config = dict(
    d_expert=32,
    router_score='softmax',
    routed_scale=1.0,
    n_groups=4,
    init_std_router=0.0198,
    tie_word_embeddings='early',
    optimizer='adamw',
    learning_rate=0.00374,
    beta2=0.98,
    batch_tokens=131072,
    max_seq_len=1024,
    dataset='wikipedia_en',
)
Below are experts of layer 3 (counted from 0) of a mixture-of-experts language model. Rows are named router (the router's row for the expert) and show model dimensions 128-191. Each number is 128 + 32 x the weight over its row's rms, rounded and kept within 0 to 255. Numbers have three digits each.
After each expert's rows: a language model's description of what the expert responds to. This comes from a sample of Wikipedia text that the model never trained on.

# expert 27
router:119120143111078155128127119115110078093125092142139162095125048176093136121135105108142175156128158117151170084159109072131109137128090127122131124102165220139083106090139176142145121103143087
Description: Dashes, slashes and pipes separating names or places in tables and route lists, plus particles in foreign names like von, du, de.

# expert 55
router:095113137146105099177161172174114172172142099057084124122132214090086103115139153146119083126081149140082158127166158152078110155132196112109076166135142111156090097132094109174115068145107078
Description: Articles and possessives starting a sentence, clause or table cell, such as The, An, His, Their, often after a period or and.

# expert 9
router:157142143163099095127089160113124182105116148153182182104175173115089101076136161097132104055124104095136175092130155139134155161134180168107097167154099174094102142128166092081159149146142099
Description: Hyphen bullets opening list lines and pipe cells in tables, as in death lists, taxonomy boxes and country-code lists.

# expert 51
router:175134115114106154162115130152107147140114126121131144098152151152124146090069127143100142070159104129159124098080145202146110120166072144106099152157154178106131161105114074157136126169069185
Description: Words right after was, is, has or been, such as been, more, greatly, widely, considered, having, already.

# expert 17
router:159162124108105079134188135106104162116089098100129122136122104075194096157071139178062148079160143192133118151130162109141123141153145110133119122133096132096080132158085177093066111074151127
Description: Word-piece fragments inside words, often right after a capital P in headings or table cells, such as P-o-etry, p-urch-asing, un-em-ployment.

# expert 7
router:080150138124127100110162105092198137156105170087113127094089152125150149126135103103132104170163129118085085200170183138135179112077113143131120067090116072061134161120134161089126121140130177
Description: First word of titles of books, songs, albums and names, often after a colon or quote, such as From, When, Because, Our.

# expert 22
router:175137127157144081153140172181189133189166112164173133135129093089172128144159117078104140117139166091200169106096127132156143092108113147117114111161083147116125108115129135107130219115130122
Description: Years like 2015 or 2024 after "in", and the final digits of split years or numbers, as in 18-23, 199-1, 4,6-55.

# expert 47
router:172144138135104139122111118110163152133101150111160178172113142075131159184094145189153120156103160117152170132094152163126158115093087192176083109167143130134135171099122154174160155177177123
Description: Main or auxiliary verbs right after a subject pronoun or noun, such as was, is, has, had, been, would, became, began.

# expert 24
router:078176126127150168166210128141134118079110101152121155073084104123150104151165112160112127121157155170116154093096113093082087137152138147110155120075143084123060176063166177103108171093177098
Description: Line breaks, section headings and infobox field labels, such as ==History==, See also, Born:, Genus:, plus by in "goals scored by".

# expert 49
router:136051148135170094106089129123141097069104122174145136133135115174154162139085141115184133177137106179090123095146154182107165090113096138070108127110170171082107163166123119155056058148150095
Description: Line breaks after a sentence-ending period before a new section heading, plus word endings with final periods such as murders., Bulgaria.

# expert 20
router:156096116153114145143157155110206070088149169089106131101122127086181106079157185126115170079124173157139132111116175131192149095108113111093102138122117150063104096121165105159107089145104152
Description: The word by after passive verbs naming an author or agent, e.g. painted by, attacked by, identified by; also the and table pipes.

# expert 15
router:161098155098085140132172161144177091140139120103177145128145111119093093131088112067125146138154152119096103062164159145088157123152137135121117107093139173123119163181177177135076168143128115
Description: Line breaks and hyphen bullets at section and infobox boundaries, especially after See also lists or before headings and Born fields.

# expert 32
router:149121164139070086129165116140148126152127179077097179148170117143158173131135200099180109109091100146116118109139187151159078123114186112114090080104114129120128150154141117084152061125138094
Description: Pipes and dashes opening table rows or list items, plus epithets and adjectives after the, e.g. the Elder, the Great, the dark.

# expert 10
router:113089125107173136099123066069089128110111132143161130193167143177083155119099102162085167165060066085106050141132097133134131128073100181157117098096085132145135132132102075098189101123126160
Description: Opening pieces of nouns and verbs in running prose, often abstract, e.g. progress, goal, dist(orts), pl(unged), pro(claimed).

# expert 59
router:139082125112125137085136148087074114106114146166114154139094152166109148093100156142115108134136144091138088092169142115095073184150104121098124062088068117133164132161175153157160095128138139
Description: Prepositions, mostly to, after verbs of leaving, moving or assignment in biographies, as in left ... to join, assigned to, heading to Cairo.

# expert 31
router:109090135150150110120132185166111165115154131159125175120132076140131160061110151108145121110127151091116137115098127122163100136153133158101156107134199111096076163117138127126065072110163089
Description: Pipe separators inside wiki tables of election results, discographies and sports results, plus coordinate suffixes like °E, °W and numbered list markers like 4:.

# expert 61
router:128099096151105092169183183181088144132119094136107123116095112084094125120135108129139121104172121160101146075152133120181142063194110155121130111134092141077148121178120168090097174095098091
Description: Numerals in tables, census counts and infobox data, such as 195 housing units, 1.5, 1891, 21 hospitals, also approximately.

# expert 38
router:063126148113133158101114104121147085085142097132166061151145138171134139153135153083112149158198171085153131169164137121093152153178118127167181150154148092114138186101085160167085100116072150
Description: Word endings fused with a comma or other punctuation, mostly surnames in bibliographies and lists, e.g. Galloway, Hilliard, Bauckham.

# expert 21
router:138121092145187111135140131085165135180098130182164110150163109165147142110175181149128152184095135099130141130094116108130093131116082158144118074093122142151132115070159112168137122133116149
Description: Generic head nouns closing a title-like noun phrase after the or a modifier, such as tournament, season, album, film, club.

# expert 44
router:147191130118128118148170051115109094108112130132112100182095151167142099139140112104139168179106084128133114129120167129149098147111115154187197178087079102089104116173099120056100093115097161
Description: Common nouns or noun stems after a preposition, often about society, land or service, e.g. societ-y, land, peace, refuge-es.

# expert 29
router:131118175129107166116137163069172165152183117140126127148068081172055125108121091084053142153105153142164141102173112119149093067142121142100114159139132148134064092111102130183102102125104066
Description: Line breaks right after section headings, plus closing items in lists and tables such as Inc., Ltd., years in parentheses like (1953).

# expert 52
router:117141114119082172159116192106165085086135134096102137039141156149093124101133092095113179110146103108125101183143149095164190107109078158080104099116106137065080115125103157142129112162124079
Description: The first letter of song or work titles after a quote mark, such as "E, "D, "I, and first letters of foreign names or terms.

# expert 13
router:142119156120140163144136160109093137163082097123144110169148078134153112168136182116109192126134177158098150058058077093111178133156123131173117178111114095164077107109166191125080166129143190
Description: Line-start header and infobox labels like Personal information, Scientific classification, ==See also, plus table bars and line breaks in structured lists.

# expert 3
router:169142092180148108172152127119085149147145107157161102170111083123117141105079068143108070121132133094075097119076131123184124161147111073096135123154135134097080158155191114138097164111140087
Description: Time-period nouns and object pronouns after prepositions or verbs, such as from time to time, in January, break it, do so.

# expert 39
router:159141169160106126105139119148138159181146099130158142100121080146153140115143124117148097126181118123190153130112142100131114111080095120133155126129128114170115087085132163139086165104142120
Description: Digits and year tokens in dates and score tables, especially after a month name, such as March 14, 2026 and 22/03/1986.

# expert 37
router:150092161195126135136137156157073191188131128076072172167078108081154081106154166129137154119099149137074170117100175143142132188151145113140099155140145127087133113130131129173151098143104135
Description: Articles, possessives and quantifiers just before a noun phrase, mostly in plot summaries, such as a date, their own, same, several.

# expert 63
router:102141128134136110156149126075139150152113138107105091138087152136092110124147096088130114092114091166123081198148170143103161093133131152075193163106148114140089129186147096097109141134109157
Description: First pieces of capitalized proper names split into subwords, such as An-kole, Haw-ke, Gold-thwaite, Har-riet, Ser-ranense.

# expert 57
router:081124112132070078181144140200094126132117133062146057072115142129153093129105163169081137118176156151102085089128163072168095136064198106123098140129138154115115146130108183122167178109091136
Description: Word-internal pieces right after an initial consonant token, like s-ing, f-inger, F-urn-iture, and words rock and pop.

# expert 56
router:123139154106088131121172111113124196104141117094146152099104088110084113095179114122060120139198116108132107084213074095078116099106128156156137123150143108099152116072107108097137114116131139
Description: Word pieces in taxonomy and biology names, e.g. a-ureus, -yl, -atus, plus scattered function words like of and for.

# expert 18
router:170155101123077105173134151145177162146157125057077096151153151087129135118124161167124114147114131143157152136139155127111142085164101138158097163162129126100138148057178187160132096160134103
Description: Articles and linking verbs in descriptive statements after it or a subject, such as is a, was, has been, are.

# expert 0
router:123188101131117092128104118110160067114132102159143160144122113097160103096104166129160142157128122152110119126102195135173050173059073096128144119140085081176157145096110166141150175082066162
Description: Capital letter pieces right after a hyphen in Arabic names like al-Kinani and Al-Bukayriyah, plus article-opening The and first word pieces.

# expert 40
router:134177119151092136082111168147143077079130070136137142131143132104129162069131124096094186100106165146155116105097071118107166103115171111109108115126086130104108148075139131091106091078071117
Description: Converted measurements in parentheses, like (2.7 mi), 1.60 m, km^{2}, along with byte pieces of Thai or Japanese script and taxonomy infobox names.

# expert 60
router:111153101137086147163147135149077155095126135129090136069173147154143101162146121161079103088145191125086116127150172057103125148112174122102139171151078139133108129121122074163118104124115148
Description: Word-internal pieces right after an initial consonant, such as endosc-op-y, c-omb-ination, Masc-ot, c-urr-ently, S-eason.

# expert 28
router:076135115089105137079090100098186082122130178092075081168093194174079104097089062102165087129105088084107102164149147128113160131126167143114100166071132077155085142137114123088185126105114183
Description: Name pieces, mostly East Asian and other foreign names, e.g. Zhang X-ueliang, Jiang Hu-a, Chen Y-un, Hong Nam, plus Japanese kana bytes.

# expert 54
router:114090110123073131147087146180126087152103084129126066112119086072098113153160110173134113146154118164166152131104152180101194087166099104123083111105101161163129072150141109129119147127171109
Description: Line breaks right after section headings or table rows, especially Seeds and Honors lists, plus clause links like but, while.

# expert 26
router:112153146145096176174074138120138136127138101184150096103135114132066157124151115121158130131082105132146153144180114083138129118108122185114142125148061112182106104103113129165120165125123124
Description: Numbers and pipes in sports statistics tables, especially total columns and goal minutes in match reports, e.g. 44, 51, 90'.

# expert 5
router:096148125094164127102133078171119078103160147152124083129195187118200122156171205077162100144129161151113146171127122144120125160124103117165161175186132125113160142116134128149124097130048103
Description: Commas fused to word endings or standing alone in lists and series, as in safety, / clubs, / 2005–06, before and, which, including.

# expert 48
router:096102101110111141073133132083087158081138126128105168166086128130146167085127128153167127212122064077110092139114128172101162124122105147154138116129162123120118155154119099160159058139132106
Description: Infinitive to after want, try or encouraged, plus modals and verbs after subject pronouns, such as could, would, think, do.

# expert 6
router:144140113170157114153146060165110180117126146123135174120156144157067163195166104155066137123147162134137124114166071114095120147155143119105114101117108126144130117087117093081156163142147105
Description: Suffixes and endings of abstract or process nouns, often after the, such as -ation, -ity, -ment, construction, decision, result.

# expert 53
router:139161114133119150149168143146094125157127171104134143113157133136127093121155170174153166082165121155147079109053127156110143129127161143152173185120117117148160116125184182071179147054167139
Description: Words opening wiki section headings and navigation labels, such as Honours, Death and legacy, See also, Early life, Succeeded by.

# expert 2
router:078141122103051123119161134144082109169145106123098097154149089161118118131095092147125065052128162122130077100103162108129144172098169097104093117127127107080072129138151108134129151123138171
Description: Short vowel-consonant word pieces inside proper names and rare words, after the first letters, e.g. Ku-op-io, J-up-iter, Y-unn-an.

# expert 46
router:121128115129102065165134103172123105067110104047120174098107114145154096118160134127115096055126138079115134126101151124128097102120122131124109159166096153131155129199104137090110126071107157
Description: Second pieces of words right after a capital or short onset, mostly in chemistry, biology or headings, e.g. C-at-alyst, C-hem-ical, c-roc-odilian.

# expert 12
router:108170135123157149153121136095146144147110147107098127103066157148114139134138054081118103094133125129128100214152177106114165074143126117080180147093154156112089137199139107087100164147137167
Description: First piece of a proper name or title starting a capitalized word, often in lists and tables, such as Sarah, Nick, K(SA), Lion(el).

# expert 35
router:152178123128134175112122170153127125156082130129099170187162129134164105093097139117111175076151095140125146073068144172210161130150124183074090146153151136076143115113170152125103111171071165
Description: Participles and other words right after was, as, is, were, such as released, left, appointed, considered, not, his; also Thai text.

# expert 25
router:165133134116157154130076125119168087151136159108103147110155134122142083118113137110170117090179171137159162190148096106105139081091168163126134161152157157099149141084144102151153103132121110
Description: Words that introduce examples or descriptions, chiefly as after such, known or characterised, plus including, include, like, called, titled.

# expert 62
router:139112149114091116073130176111097072172100150150094126090136161098134119150133073145100172085146141103138078137134176150114138090146196137100111082174127137136107181185099074158123173172135061
Description: Line breaks ending table rows, bulleted list items and section headings, e.g. after a closing pipe, a year, or ==Career==.

# expert 8
router:107167096180140118082184128148090177135072120117140132144071077120117119139088138097151165100155114150117103129086130126114134169122136148100108152167159106074108107144124135100091088066149111
Description: Row-initial labels in tables, infoboxes and bullet lists, after a pipe, dash or line break, e.g. Preceding station, Total, Class:, Native.

# expert 19
router:110142092163072121130128175111086120128134101087144136087108149098199102126151132123084130077151144120183102100099136160145137144162040109106136073142102136139092120123145104096064084107070125
Description: Backslashes opening LaTeX commands in math formulas, such as \int, \mathbf, \left, plus stray symbols, non-Latin bytes and infobox labels.

# expert 34
router:185083121184097090111108137168100171106079103109184069175137097115133097160172110112133146100150098151184071112107065179100133137176086120150135163090175198166167110150144174129100138085125121
Description: Structural tokens in infoboxes, tables and lists: line-initial dashes, table pipes, ");" after honours years, labels like Class:, Years:, average.

# expert 23
router:103134113116060103146146113091140147129114142084122102104107148189075143081102083139114172124154106077102106172140125130179149087132108144112198130098114085145081119108113179131098075110130140
Description: First pieces of capitalized names and Latin species epithets after a genus or first name, such as Peromyia cult-a, Charles Cav-endish, Brady Cor-bet.

# expert 33
router:151173143145180122167149176137168183095183093147128108099082127156064141092169109074146073092113116095147152139129106146098193141137091117072173135088097140156101106144076083099059183123105107
Description: Opening capital letter or piece of a name or word at line or article starts, after headings, Species: fields, or opening quotes.

# expert 43
router:181069143151171098146102084197145178161136127185159131098137126108117157140148102160130131114097189168157151104104095157137138152109138119137141100130090197195118126141180088170144124118131075
Description: Word endings carrying a period or comma that close a sentence or clause, especially decades like 1960s. and words like year., season.

# expert 42
router:156094086087117150123158174107131127139131167148103156056131131139110119115118137100142133113140162127119122140143127086131136105129099119145113181130089157103193114106156186133096068147153129
Description: Prepositions after participles or nouns in factual prose, such as located under, isolated from, part of, born in, against.

# expert 45
router:156148119115135114110120176149078129180128181170176129191125106135153127106117144101189180148099176129077116113094165101153122131146178090126155139133153091084115128146118121135093121107154137
Description: Possessive determiners and articles after to, of, for or verbs, such as confesses his crimes, for their journey, counter.

# expert 1
router:085169163065064069094145079169060103118138179108119093098214173171094130170120134139083148108147090156175121136143092099092089150106149112189088177163161120070132127164119081078147132127091188
Description: Short internal word pieces in the middle or end of longer words, such as candid-ac-y, qual-if-y, mit-ig-ated, disp-ut-ed.

# expert 36
router:129136109068119131122171041097115159088136105105125151087101062116121118119098153119105150153168111086150148120161137066135087116062190151080185155124162111121142155120161123180088108094138181
Description: Word pieces inside proper names, acronyms and all-caps words, such as Cot-ing-idae, Pump-ing, Owings & Merrill, PD-C.

# expert 16
router:118078098113074112137160105162162121103110097112077082159188077111161101102119125171113105115158164109051111161123166077121122127121156071166120127128156160071049124184115164125085145159126084
Description: Short second pieces after an initial capital or consonant, such as -ist, -ust, -ond, -ind, as in H-ist-oire, j-ust-ices, wa-ist.

# expert 30
router:122110123120185083143129153083099089135162105158102091141130121145126177103147135160107170108124064132170129150190079141168138089056135172085170144116130173171126063092086094117083119162146123
Description: Em dashes closing a clause aside, and technical noun stems or pieces mid-word, such as morph(ology), recept, studio, programm(ers).

# expert 41
router:074102075120177130133166137078187161150113131124126114144122095170088126113165149073103138196113124138104134179178113132169123073111126220161151133096077084156169091082128171164154097123088182
Description: Later words in proper names of organizations, places and events, such as International, Trust, House, Cup, Airport, Museum, Festival.